config.toml
hidden_size = 384
head_dim = 64
norm = "layernorm"
norm_place = "pre"
attn_scale = 0.125
learning_rate = 0.000701
max_grad_norm = 1.0
doc_mask = true
Below are experts of layer 2 (counted from 0) of a mixture-of-experts language model. Rows are named router (the router's row for the expert), up (a neuron's input weights, with its number) and show model dimensions 0-191. Each number is 50 + 12 x the weight over its row's rms, rounded and kept within 0 to 99.
After each expert's rows: "gets" lists some tokens that make up at least twice as much of what it gets as of all text. This comes from a sample of Wikipedia text that the model never trained on. Tokens count by the router's weight.

# expert 3
router:54 32 35 52 38 56 53 59 60 55 47 47 51 40 45 60 50 54 41 62 58 47 73 27 47 32 61 48 32 26 46 38 36 33 48 73 41 52 77 68 60 50 46 43 53 70 49 29 51 39 55 57 57 43 36 57 52 44 59 61 45 79 55 67 47 64 31 51 62 78 29 48 23 60 42 74 47 57 60 58 50 61 74 60 50 50 50 61 39 32 63 22 24 47 45 68 44 68 45 55 49 55 47 54 51 47 51 23 36 47 72 21 44 37 44 53 58 53 47 52 41 38 35 70 45 43 26 48 26 65 51 48 33 69 46 64 52 49 59 32 68 48 78 56 54 52 52 43 65 42 35 59 68 49 31 37 62 58 35 50 55 38 36 49 65 55 45 44 54 43 60 50 66 50 32 47 56 51 32 47 50 59 57 24 50 64 61 54 52 40 50 64
up0:49 56 65 34 32 34 54 59 56 34 47 49 13 72 55 67 40 34 57 35 39 30 56 48 51 59 31 53 50 49 40 36 67 52 46 38 53 63 69 44 20 30 43 58 38 18 46 50 67 48 29 38 57 42 57 47 67 44 33 68 51 56 56 35 15 48 45 60 62 66 41 65 66 77 61 46 46 51 35 77 47 52 42 40 39 36 40 50 50 56 53 41 62 69 44 65 55 64 53 60 51 35 68 54 58 60 48 53 44 53 45 46 46 43 61 63 53 55 51 31 65 44 30 52 67 52 42 51 45 44 47 65 36 72 48 47 65 50 52 53 28 62 36 59 54 45 41 48 63 45 80 65 50 62 65 37 39 48 47 44 37 42 55 79 41 65 40 49 78 37 54 66 54 39 64 74 51 60 58 36 46 35 57 27 45 25 63 54 26 52 51 46
up1:40 63 48 55 57 66 54 44 57 44 46 38 45 74 39 55 42 40 54 44 28 42 43 33 53 63 31 46 53 63 52 62 45 63 61 40 54 49 51 39 41 51 63 48 49 42 62 38 72 40 49 41 57 58 56 47 42 52 39 46 46 29 52 35 19 57 54 50 61 50 52 40 51 60 59 54 54 71 47 68 38 52 41 31 36 43 46 60 32 82 56 76 53 73 45 46 47 61 23 58 54 44 35 39 50 52 42 47 48 57 56 53 51 70 52 36 52 52 64 53 48 35 25 35 65 60 52 35 46 40 60 63 42 45 48 50 59 59 45 43 43 31 41 52 35 67 39 62 64 19 54 80 38 49 31 44 26 32 54 57 09 49 49 59 42 36 59 39 36 56 48 60 56 53 60 57 26 51 36 51 59 38 58 28 57 30 40 65 38 50 61 49
gets: "s", "ing", "er", "ed", "al", "an"

# expert 2
router:42 54 52 52 48 16 44 31 39 34 56 73 51 39 44 46 38 61 56 51 49 59 76 40 54 53 31 63 39 63 39 56 70 52 29 61 37 57 58 46 70 30 43 43 63 51 44 68 45 60 44 44 39 58 15 43 45 35 53 48 46 62 54 48 44 54 55 31 39 49 73 46 51 46 53 47 51 66 51 66 63 70 59 50 53 52 23 73 36 55 30 61 48 54 66 55 63 40 47 24 39 58 75 46 71 41 69 48 68 53 52 31 42 66 36 60 36 60 33 51 47 69 54 48 46 49 34 63 50 48 37 61 49 60 40 50 65 45 65 57 65 54 38 53 60 76 48 66 59 50 67 50 48 36 53 40 25 47 48 66 44 48 29 61 60 63 57 65 41 54 29 56 52 39 29 55 51 63 61 57 58 23 35 43 44 43 69 41 41 44 30 63
up0:50 37 54 38 27 52 62 59 71 39 51 48 58 70 42 62 35 34 44 61 37 45 35 49 50 70 36 49 44 48 41 46 49 36 57 40 66 32 43 33 60 46 44 57 39 28 67 43 54 45 44 51 64 66 61 24 51 60 45 42 39 49 59 60 13 63 61 47 63 40 65 63 60 55 46 40 34 74 60 57 63 62 25 30 56 43 66 50 62 28 72 38 47 66 58 69 27 85 55 34 63 46 43 49 48 25 33 48 56 45 63 36 51 60 67 33 52 63 50 70 43 54 18 47 58 61 63 53 40 56 54 39 25 44 54 56 46 44 39 41 34 51 55 42 50 59 64 36 70 45 60 71 56 52 80 36 60 45 47 59 30 40 52 57 38 50 33 39 71 27 56 42 58 63 63 74 38 55 51 54 46 62 65 16 44 55 40 50 37 33 34 63
up1:79 51 65 46 53 71 54 45 51 77 47 49 43 48 39 60 39 81 41 40 28 55 44 51 62 44 56 49 42 48 31 60 44 56 66 16 64 60 57 47 57 40 46 57 54 38 74 62 36 41 41 37 48 57 78 43 75 41 34 36 49 52 38 46 53 36 53 59 67 47 44 48 24 41 57 53 44 75 52 30 17 50 41 51 57 47 53 47 40 49 58 51 81 63 43 46 29 50 60 29 56 49 44 66 41 48 37 62 76 50 51 34 49 17 45 56 66 23 56 40 47 64 50 76 28 43 62 49 66 41 57 34 51 36 49 47 53 51 50 42 36 61 39 36 38 33 40 58 50 54 39 60 49 57 51 51 47 45 65 37 40 69 36 52 65 42 58 68 43 44 42 59 52 49 52 66 49 45 48 57 76 60 43 50 48 22 44 62 32 60 52 67
gets: " S", " L", " P", " K", " H", " B"

# expert 15
router:55 53 51 40 40 52 58 43 73 32 59 37 55 44 57 47 48 51 47 64 36 53 46 51 42 66 52 48 63 38 43 44 78 47 70 64 55 64 63 60 53 48 25 41 78 63 60 25 53 54 51 52 40 43 58 67 58 55 42 66 68 40 70 56 38 35 58 37 53 36 61 49 31 32 70 50 66 29 61 49 49 56 54 33 41 61 49 21 47 50 62 54 43 57 75 46 53 65 23 30 57 66 26 38 62 57 39 48 65 65 50 58 37 56 58 57 58 42 56 55 51 77 40 29 42 40 44 51 42 52 31 52 49 55 41 59 30 49 57 56 51 46 52 72 46 47 25 57 47 53 40 56 58 56 58 56 46 39 35 35 63 52 59 41 49 48 59 44 53 51 52 29 55 53 39 58 40 59 60 42 67 75 43 61 33 56 41 44 42 50 78 78
up0:48 41 53 54 16 62 48 56 35 49 43 57 47 37 57 57 57 59 54 39 67 42 72 69 41 70 43 51 47 52 54 35 49 38 50 52 51 52 65 44 62 51 58 52 32 69 31 52 51 70 47 40 44 44 45 39 39 43 44 28 54 70 68 49 59 40 51 50 39 50 54 59 74 74 46 83 31 37 49 48 40 62 50 70 58 46 67 38 29 53 59 40 29 66 44 55 45 63 66 64 52 26 56 52 31 33 42 41 57 39 52 38 46 21 16 40 49 55 43 57 55 62 53 52 45 53 45 63 59 51 37 30 62 57 38 49 35 45 41 37 40 45 54 56 43 54 57 60 66 67 43 27 46 62 51 67 61 45 49 52 47 49 31 73 42 57 67 51 46 46 43 48 51 44 53 27 60 27 51 56 49 53 43 64 41 55 41 48 63 41 67 48
up1:45 24 47 38 36 45 61 63 36 33 63 47 55 73 63 51 51 44 52 44 60 36 62 33 50 41 30 26 45 59 41 40 44 55 35 18 54 43 51 68 21 33 61 51 54 28 40 49 63 34 43 46 73 45 79 44 60 43 51 53 60 41 42 41 43 70 46 34 69 66 59 58 65 52 40 44 41 41 39 48 35 35 52 45 68 49 43 50 64 51 61 36 18 70 59 50 55 64 39 42 54 40 42 51 60 59 66 43 45 39 45 45 48 41 60 58 50 55 48 37 44 39 41 47 63 29 39 58 59 50 50 60 43 68 50 34 53 54 42 42 33 54 55 37 50 54 55 65 57 44 60 41 47 44 58 21 26 52 66 64 43 43 32 49 57 43 76 45 57 45 55 61 54 21 68 67 52 44 56 39 62 35 49 30 59 28 64 41 33 62 44 45
gets: ",", " of", " and", " to", " in", " the"

# expert 12
router:45 54 47 39 65 54 51 52 42 21 34 41 66 55 55 44 56 22 40 45 42 35 36 50 36 40 60 48 70 60 72 48 38 31 52 57 55 57 37 43 37 41 45 61 17 46 47 77 48 60 41 49 33 49 56 48 33 50 43 32 59 68 57 67 25 52 44 53 51 45 54 54 61 38 56 74 57 35 20 57 50 33 51 35 46 37 47 62 39 40 47 49 59 57 70 29 55 51 56 19 87 38 54 65 51 57 42 48 52 65 63 57 59 57 57 56 59 47 61 59 45 46 49 63 40 50 45 70 53 47 53 36 58 64 57 36 28 57 58 59 60 43 58 59 43 56 66 64 40 48 66 44 33 53 31 45 65 53 46 48 58 42 42 61 26 47 44 61 40 40 52 34 60 64 71 52 40 35 21 48 68 41 73 65 36 32 56 56 42 58 66 71
up0:51 76 39 42 54 44 47 61 57 34 58 50 47 59 27 45 55 56 44 50 41 45 32 69 43 74 72 48 58 41 33 47 44 50 30 43 60 48 81 46 55 84 53 36 53 35 46 38 59 63 43 53 66 55 26 67 68 27 47 59 36 53 59 61 59 47 39 48 48 62 52 69 52 56 61 51 55 34 48 53 33 44 26 40 77 64 35 47 47 56 46 47 51 31 64 54 36 55 66 34 35 45 52 50 61 36 65 48 68 49 21 55 36 24 39 52 52 57 53 30 40 51 51 63 43 66 49 70 83 56 50 51 44 60 57 49 52 45 62 58 52 37 54 68 57 27 40 50 55 60 76 58 68 51 65 60 64 46 63 68 45 56 61 68 32 44 37 60 21 49 37 59 52 48 46 50 38 48 52 50 51 63 49 64 45 45 40 51 28 37 47 58
up1:55 57 58 46 57 67 41 53 64 41 72 43 49 47 51 59 45 53 55 50 48 57 62 67 23 43 39 58 58 68 34 61 57 61 43 39 48 46 54 43 35 48 44 51 51 48 60 23 67 23 46 62 51 60 73 36 64 35 44 43 59 55 43 64 39 48 40 39 58 53 48 43 48 52 57 49 55 60 44 47 60 47 26 52 54 55 52 47 31 48 41 27 38 42 54 66 28 49 42 95 52 42 49 65 72 78 73 67 53 49 57 58 37 50 59 60 38 38 46 38 64 55 55 48 56 39 54 52 42 50 55 66 38 57 49 48 55 52 66 62 46 54 46 61 65 54 45 42 62 66 42 54 56 68 56 39 61 77 38 49 42 70 61 51 34 56 29 70 80 45 45 47 45 38 43 83 40 39 49 57 37 41 57 39 46 43 53 57 45 32 34 40
gets: "-", "0", "3", "5", "6", "4"

# expert 13
router:58 57 53 48 48 49 58 58 67 59 66 33 32 64 62 41 45 48 32 31 34 67 51 52 48 65 62 63 51 35 39 51 54 44 42 53 71 37 51 49 64 52 59 60 67 56 39 44 63 54 46 52 60 47 51 55 48 46 40 61 58 38 72 61 39 36 41 71 48 39 57 68 49 53 48 55 65 58 44 36 34 42 44 51 51 58 68 42 53 50 52 35 59 28 74 56 64 43 63 69 32 54 18 39 36 18 64 47 28 32 53 34 49 19 40 44 34 54 67 34 47 61 76 41 63 59 33 52 44 70 42 48 45 36 45 64 36 49 55 57 56 35 46 39 47 64 23 49 47 70 47 45 47 47 61 52 54 61 39 53 38 56 47 45 21 62 56 26 29 53 38 65 33 41 40 57 50 63 50 70 50 42 55 64 55 48 34 42 22 44 56 59
up0:53 58 40 52 46 45 42 48 75 50 46 76 48 54 43 34 62 58 40 57 47 60 52 45 61 67 69 55 53 29 58 47 60 38 45 62 34 62 42 28 42 33 57 36 35 49 41 53 46 63 61 69 52 47 50 64 46 51 65 52 68 48 59 49 55 18 62 47 50 58 73 49 56 38 49 36 55 59 61 47 68 46 61 55 64 73 57 31 39 73 54 59 64 30 60 71 62 49 80 47 43 43 52 57 65 51 59 45 43 54 47 52 41 52 46 37 93 55 51 48 53 71 42 52 48 52 53 46 57 56 66 36 63 68 62 43 53 41 28 64 46 56 52 28 25 49 46 46 38 54 60 44 38 40 53 49 43 40 59 46 71 51 57 66 30 66 61 48 27 52 33 56 43 49 35 52 52 56 44 66 42 43 67 53 62 42 35 36 47 46 56 35
up1:57 59 56 37 44 42 42 53 34 40 37 55 39 48 61 47 30 64 40 44 53 37 31 72 63 72 34 46 58 59 52 60 56 67 64 64 41 42 63 52 44 56 24 32 62 44 32 50 47 62 14 25 46 40 60 48 68 44 49 49 57 45 59 39 65 70 55 47 55 52 53 50 54 45 32 49 53 78 74 69 61 49 54 35 40 76 45 60 60 52 61 63 61 59 24 47 27 55 42 42 79 25 65 75 57 75 38 47 39 55 43 75 33 35 71 61 37 31 56 60 54 55 42 74 54 52 50 59 51 45 33 50 39 68 71 57 63 36 42 46 51 56 49 24 49 39 49 62 64 55 46 49 39 42 74 56 49 65 43 40 47 36 67 43 55 50 61 54 41 40 40 55 42 55 38 47 45 32 46 37 30 44 69 46 48 50 63 58 37 53 36 62
gets: ".", "1", "\n", "2", "\n\n", "\""

# expert 4
router:41 58 43 54 55 58 43 65 45 39 41 30 57 47 31 45 26 46 39 50 60 70 30 61 51 47 30 60 65 59 42 62 54 49 54 64 34 40 54 47 42 48 25 64 36 37 67 42 57 53 68 45 55 62 26 68 57 41 55 52 39 54 67 39 46 69 57 55 74 57 56 56 43 40 66 36 62 59 58 48 38 61 47 48 36 52 61 56 55 40 60 62 16 45 53 63 23 70 45 64 48 56 62 52 59 50 71 56 41 52 72 70 61 41 43 47 49 47 53 48 42 60 58 49 43 35 64 42 44 46 34 46 41 67 67 37 25 45 34 53 35 58 66 59 48 45 76 56 65 31 53 67 61 49 62 31 47 68 39 56 45 60 62 34 59 46 39 26 47 48 63 54 42 61 41 31 66 44 47 60 50 46 21 43 59 64 27 66 69 59 46 71
up0:39 51 83 51 61 45 67 59 56 57 51 53 47 73 55 55 42 41 41 20 25 41 40 59 44 35 47 38 52 48 60 40 36 56 36 34 67 43 26 48 40 43 60 60 48 49 30 60 52 43 50 52 72 63 70 41 24 46 55 37 52 48 50 57 41 59 66 43 34 44 52 50 46 56 31 40 42 68 53 38 64 55 40 29 41 33 48 65 63 56 63 33 52 48 47 38 41 54 49 49 70 50 57 35 58 51 39 49 49 34 51 36 44 79 74 52 35 46 53 49 40 58 57 70 59 60 41 55 52 61 39 57 33 52 64 65 34 51 27 35 54 35 38 73 45 55 38 56 41 51 73 53 33 58 55 44 48 51 51 27 53 46 38 70 50 51 50 38 43 69 46 39 51 32 55 62 41 31 59 36 72 61 57 29 36 49 38 40 42 49 55 45
up1:44 53 56 58 50 44 81 48 48 50 35 30 32 43 46 54 56 40 69 50 21 53 41 23 60 47 59 78 68 75 51 37 57 48 65 22 74 39 55 65 50 58 47 59 62 36 55 47 39 60 08 24 39 47 67 62 49 63 65 37 68 43 53 38 64 65 43 55 42 33 58 46 25 39 63 40 46 46 76 55 52 55 23 48 51 43 62 53 47 60 60 46 62 62 38 44 55 64 48 42 46 49 57 61 69 47 38 35 63 39 52 52 47 61 41 44 42 59 40 45 40 39 38 39 51 53 69 58 42 48 54 34 52 37 51 54 73 53 50 51 47 33 50 18 16 34 46 42 61 34 47 70 47 50 77 70 43 49 65 25 53 49 60 66 43 53 41 68 41 40 37 65 39 54 55 69 28 51 44 51 35 44 42 39 50 54 61 45 42 43 59 36
gets: " |", ")", "|", " |  |", ":", "a"

# expert 14
router:50 42 51 45 56 41 29 50 55 49 49 65 28 51 38 42 41 63 40 55 51 41 59 53 74 44 44 56 43 55 58 54 50 43 58 46 55 69 28 47 44 54 47 38 67 60 23 53 60 41 38 42 52 45 55 25 60 40 45 61 56 57 50 63 46 44 47 57 29 62 50 44 59 54 40 51 26 57 40 32 47 71 47 47 46 32 38 28 60 67 18 65 48 76 19 42 70 66 61 42 57 37 46 55 37 46 53 41 30 24 36 71 53 48 54 53 62 56 47 29 62 51 54 68 69 57 56 83 52 45 50 67 49 52 53 39 62 59 51 55 41 15 37 37 62 43 23 52 60 43 59 64 67 47 75 54 62 46 47 48 50 47 53 53 49 43 42 29 50 44 35 58 47 48 38 61 44 63 42 38 38 33 83 61 39 36 55 39 59 58 60 51
up0:40 51 31 47 62 64 64 47 65 45 59 51 61 28 53 58 65 56 59 77 68 61 52 44 49 69 25 52 41 78 41 50 52 48 36 64 27 58 53 42 79 51 58 71 58 32 59 41 49 51 32 53 49 45 36 55 40 43 63 37 74 46 52 53 60 40 35 35 44 57 39 46 37 41 54 54 44 61 41 70 58 68 52 58 46 50 63 61 48 52 49 44 73 41 54 25 53 34 48 47 45 77 44 60 59 64 67 74 57 48 42 56 43 56 22 36 46 57 64 55 61 54 50 47 49 45 46 64 51 77 36 57 34 42 61 47 38 53 54 50 49 49 41 46 45 41 50 23 65 55 58 62 53 58 63 49 73 41 50 66 58 54 46 46 70 38 54 48 39 47 56 59 41 48 39 56 59 40 37 36 86 43 36 60 56 69 38 60 62 51 45 45
up1:55 62 62 14 57 50 53 52 46 38 63 47 62 37 23 59 39 71 48 53 47 62 36 60 53 58 43 34 34 78 53 48 62 39 31 44 66 50 61 75 42 43 67 48 56 45 55 53 52 54 50 24 53 37 45 60 47 45 52 47 59 69 68 65 57 50 53 61 62 35 45 48 61 52 43 54 47 40 39 40 59 54 64 44 28 57 58 55 48 48 44 44 60 41 55 69 41 52 57 22 62 55 63 40 84 59 67 54 45 39 45 53 51 35 48 63 56 42 54 50 44 70 56 54 54 49 39 57 59 46 71 55 20 73 47 55 60 39 57 64 68 49 58 40 58 31 41 55 46 41 30 62 54 63 60 53 72 59 47 51 28 51 52 39 43 53 37 60 42 37 35 46 44 45 53 59 64 56 40 67 66 51 66 30 37 33 55 32 50 53 44 36
gets: " | ", " ", "–", ", ", "; ", ": "

# expert 1
router:50 59 53 59 70 52 60 60 36 45 52 34 47 55 32 80 62 47 52 50 51 64 21 45 28 71 68 52 49 61 57 55 48 52 68 31 57 60 60 31 52 41 42 62 54 63 66 52 52 36 37 47 52 53 59 48 53 32 42 40 31 25 38 40 51 25 40 72 52 36 45 50 36 43 38 60 56 54 58 59 46 46 38 57 56 53 71 30 47 56 44 56 72 58 35 56 47 48 54 70 33 56 34 65 56 47 59 64 28 41 58 30 61 62 45 45 48 36 43 38 44 41 51 31 72 38 48 46 61 64 42 59 67 31 44 40 42 47 59 57 52 66 42 47 56 26 41 24 43 61 61 58 32 46 39 45 47 57 51 53 41 63 79 35 84 42 40 52 67 66 39 58 44 40 54 55 46 48 50 36 42 49 54 50 66 55 45 26 41 67 49 46
up0:45 51 40 31 58 41 39 55 47 58 75 29 37 63 60 70 30 52 52 29 45 43 57 45 54 64 57 59 52 53 44 50 28 52 44 55 44 37 25 61 84 45 42 48 55 52 52 67 48 45 57 39 87 50 58 40 38 66 42 65 56 41 50 56 42 51 59 39 61 36 50 44 47 51 33 69 41 50 60 45 18 45 57 29 63 29 57 50 42 49 59 51 63 34 59 53 53 81 59 22 60 62 38 42 52 47 39 52 70 34 39 58 66 37 69 59 20 59 37 18 36 34 46 53 64 48 54 63 49 45 68 47 35 64 61 72 46 63 54 53 60 27 65 49 53 61 45 64 52 60 75 49 36 66 53 45 78 44 60 44 32 36 69 52 43 60 44 35 33 65 54 42 38 35 55 64 43 38 42 34 62 32 69 34 57 51 33 52 34 49 40 44
up1:50 36 51 37 69 46 52 31 64 60 65 43 56 53 35 75 63 82 46 40 40 70 66 68 44 46 61 29 66 35 59 38 40 55 53 50 58 48 49 51 43 24 43 29 46 47 58 65 37 46 69 35 75 52 48 40 50 47 54 37 35 45 52 47 61 76 65 52 51 54 63 30 52 47 31 66 32 35 22 50 53 57 47 53 63 56 47 60 58 64 43 55 49 44 57 44 42 63 52 39 55 47 49 47 47 50 49 49 60 40 49 47 44 56 50 52 52 37 51 37 47 58 27 59 39 40 59 55 66 39 70 42 44 67 36 61 60 83 19 61 36 66 55 51 67 46 65 65 32 40 70 46 41 45 32 54 63 36 40 35 52 55 41 39 63 46 57 28 34 31 29 47 38 38 43 52 49 54 40 32 37 55 66 42 46 34 46 35 66 51 32 43
gets: "\n", "\n\n", " (", "==", "===", " \""

# expert 0
router:40 45 42 57 62 42 56 31 72 57 51 49 44 50 56 57 52 32 62 37 36 42 77 64 46 54 47 35 40 49 46 48 58 49 48 61 50 74 58 59 36 79 28 48 56 43 47 41 44 39 27 26 31 43 73 36 62 58 37 56 62 52 44 42 44 64 43 50 49 46 42 42 46 60 55 41 42 55 44 50 49 55 49 38 62 41 56 57 58 15 45 69 42 45 53 62 61 69 48 47 37 48 55 65 60 46 60 41 42 47 37 46 51 48 55 67 47 61 57 50 30 51 59 61 44 50 81 54 75 62 26 48 35 40 52 65 54 57 59 38 46 56 53 42 42 50 41 55 61 38 59 57 47 42 57 35 43 37 42 41 48 52 52 67 28 56 57 65 60 51 46 43 52 60 45 55 74 53 54 27 42 62 52 62 49 59 53 42 62 50 36 52
up0:67 54 68 45 50 47 55 38 42 60 62 68 44 45 55 59 51 63 38 59 42 35 56 54 64 39 52 49 32 61 40 23 26 36 44 50 58 46 56 65 50 40 65 49 64 53 47 40 42 29 58 52 69 62 58 63 54 73 31 58 51 45 35 61 72 67 61 52 78 48 67 63 63 69 39 56 59 56 51 46 53 54 50 39 67 68 53 69 26 59 63 28 39 71 66 46 23 46 35 52 64 45 60 56 56 56 37 52 68 51 46 45 57 65 67 52 48 47 56 53 38 69 32 45 52 66 58 48 49 39 68 32 42 59 63 67 48 42 38 35 32 67 46 54 27 31 59 39 44 54 59 65 56 54 38 41 31 60 51 65 29 25 51 41 44 86 43 42 36 78 71 53 44 58 45 64 51 41 56 61 49 63 55 31 57 38 44 50 38 51 36 46
up1:58 71 41 22 40 21 50 64 51 54 47 38 38 61 55 58 49 65 50 45 53 51 25 55 40 68 81 41 35 49 38 62 48 82 42 55 42 46 49 51 66 39 60 50 47 33 71 51 50 65 71 48 47 62 65 58 35 54 43 56 65 61 61 52 59 49 50 48 40 48 66 44 41 42 14 30 30 58 68 44 49 62 55 44 60 51 56 50 20 56 35 33 67 45 64 54 66 54 53 42 48 53 53 45 47 71 58 53 61 37 42 51 52 51 41 64 50 44 37 41 76 24 51 60 53 49 58 52 34 66 49 55 44 67 65 51 52 52 54 59 45 30 70 46 48 47 62 46 37 39 61 53 57 55 50 61 39 40 49 23 58 55 53 53 69 69 72 66 48 52 35 39 50 30 53 55 46 31 43 72 59 43 64 50 50 56 48 31 34 48 49 55
gets: "| ", " | ", " a", " A", " in ", " The"

# expert 5
router:42 65 40 49 27 52 50 55 47 59 52 73 54 56 64 47 47 55 68 56 34 39 50 60 66 37 34 66 53 38 61 53 54 45 57 30 45 52 57 56 47 56 57 56 38 27 36 47 45 61 60 67 61 41 65 31 44 79 71 46 43 60 23 48 42 41 30 52 46 36 42 41 59 35 54 48 71 39 63 52 56 53 25 43 33 48 54 49 74 63 80 39 50 33 30 51 51 20 32 45 34 45 57 65 37 61 27 57 56 49 29 55 33 62 72 46 57 51 58 65 67 59 51 64 62 47 37 47 31 46 70 26 41 25 62 36 54 63 63 70 42 40 31 40 51 45 26 38 33 47 46 53 46 66 67 70 53 42 48 77 55 41 57 38 35 45 58 43 59 48 42 46 60 51 57 43 46 37 67 51 55 65 38 43 44 35 45 68 64 30 62 41
up0:39 41 50 51 52 32 61 57 36 43 57 46 55 30 33 63 25 69 66 38 31 52 50 67 63 74 39 22 42 51 32 53 62 65 42 44 65 52 23 44 52 65 65 63 63 44 30 59 69 61 61 56 65 51 51 75 21 53 26 37 46 65 39 55 44 55 29 44 49 43 29 47 67 64 78 72 48 74 43 23 61 61 40 59 58 55 19 62 45 46 46 48 26 43 31 55 62 60 42 32 67 68 52 42 42 55 65 50 51 46 62 61 66 54 25 52 60 67 40 47 60 52 59 47 39 63 34 53 52 49 52 71 48 71 74 72 38 58 42 65 49 42 56 27 40 44 61 51 49 47 35 70 50 63 59 42 30 44 46 36 54 59 40 40 50 59 48 47 60 51 48 57 47 49 19 53 42 52 32 39 50 48 37 54 36 72 29 49 39 46 46 47
up1:55 56 56 48 66 67 42 59 38 45 67 36 38 49 34 43 51 63 34 38 33 58 44 55 45 73 42 50 50 46 56 38 24 57 67 24 55 48 75 51 32 43 43 37 46 44 36 64 40 50 50 55 66 59 55 50 53 47 53 58 63 53 43 42 64 54 45 53 45 47 49 50 71 39 50 51 63 64 50 39 46 52 39 42 46 46 61 65 28 67 49 54 31 47 58 38 33 63 28 50 47 47 58 68 49 80 46 66 33 60 64 61 55 67 60 53 39 61 60 45 44 64 26 27 52 46 34 65 52 31 50 45 30 57 40 60 29 49 11 54 44 55 53 45 63 44 24 46 59 55 33 49 51 40 57 61 65 55 61 45 41 58 66 62 68 33 22 45 56 40 41 30 26 64 55 72 48 47 42 75 40 53 66 40 54 29 50 45 19 25 27 55
gets: "2", "1", " one", " re", " out", " up"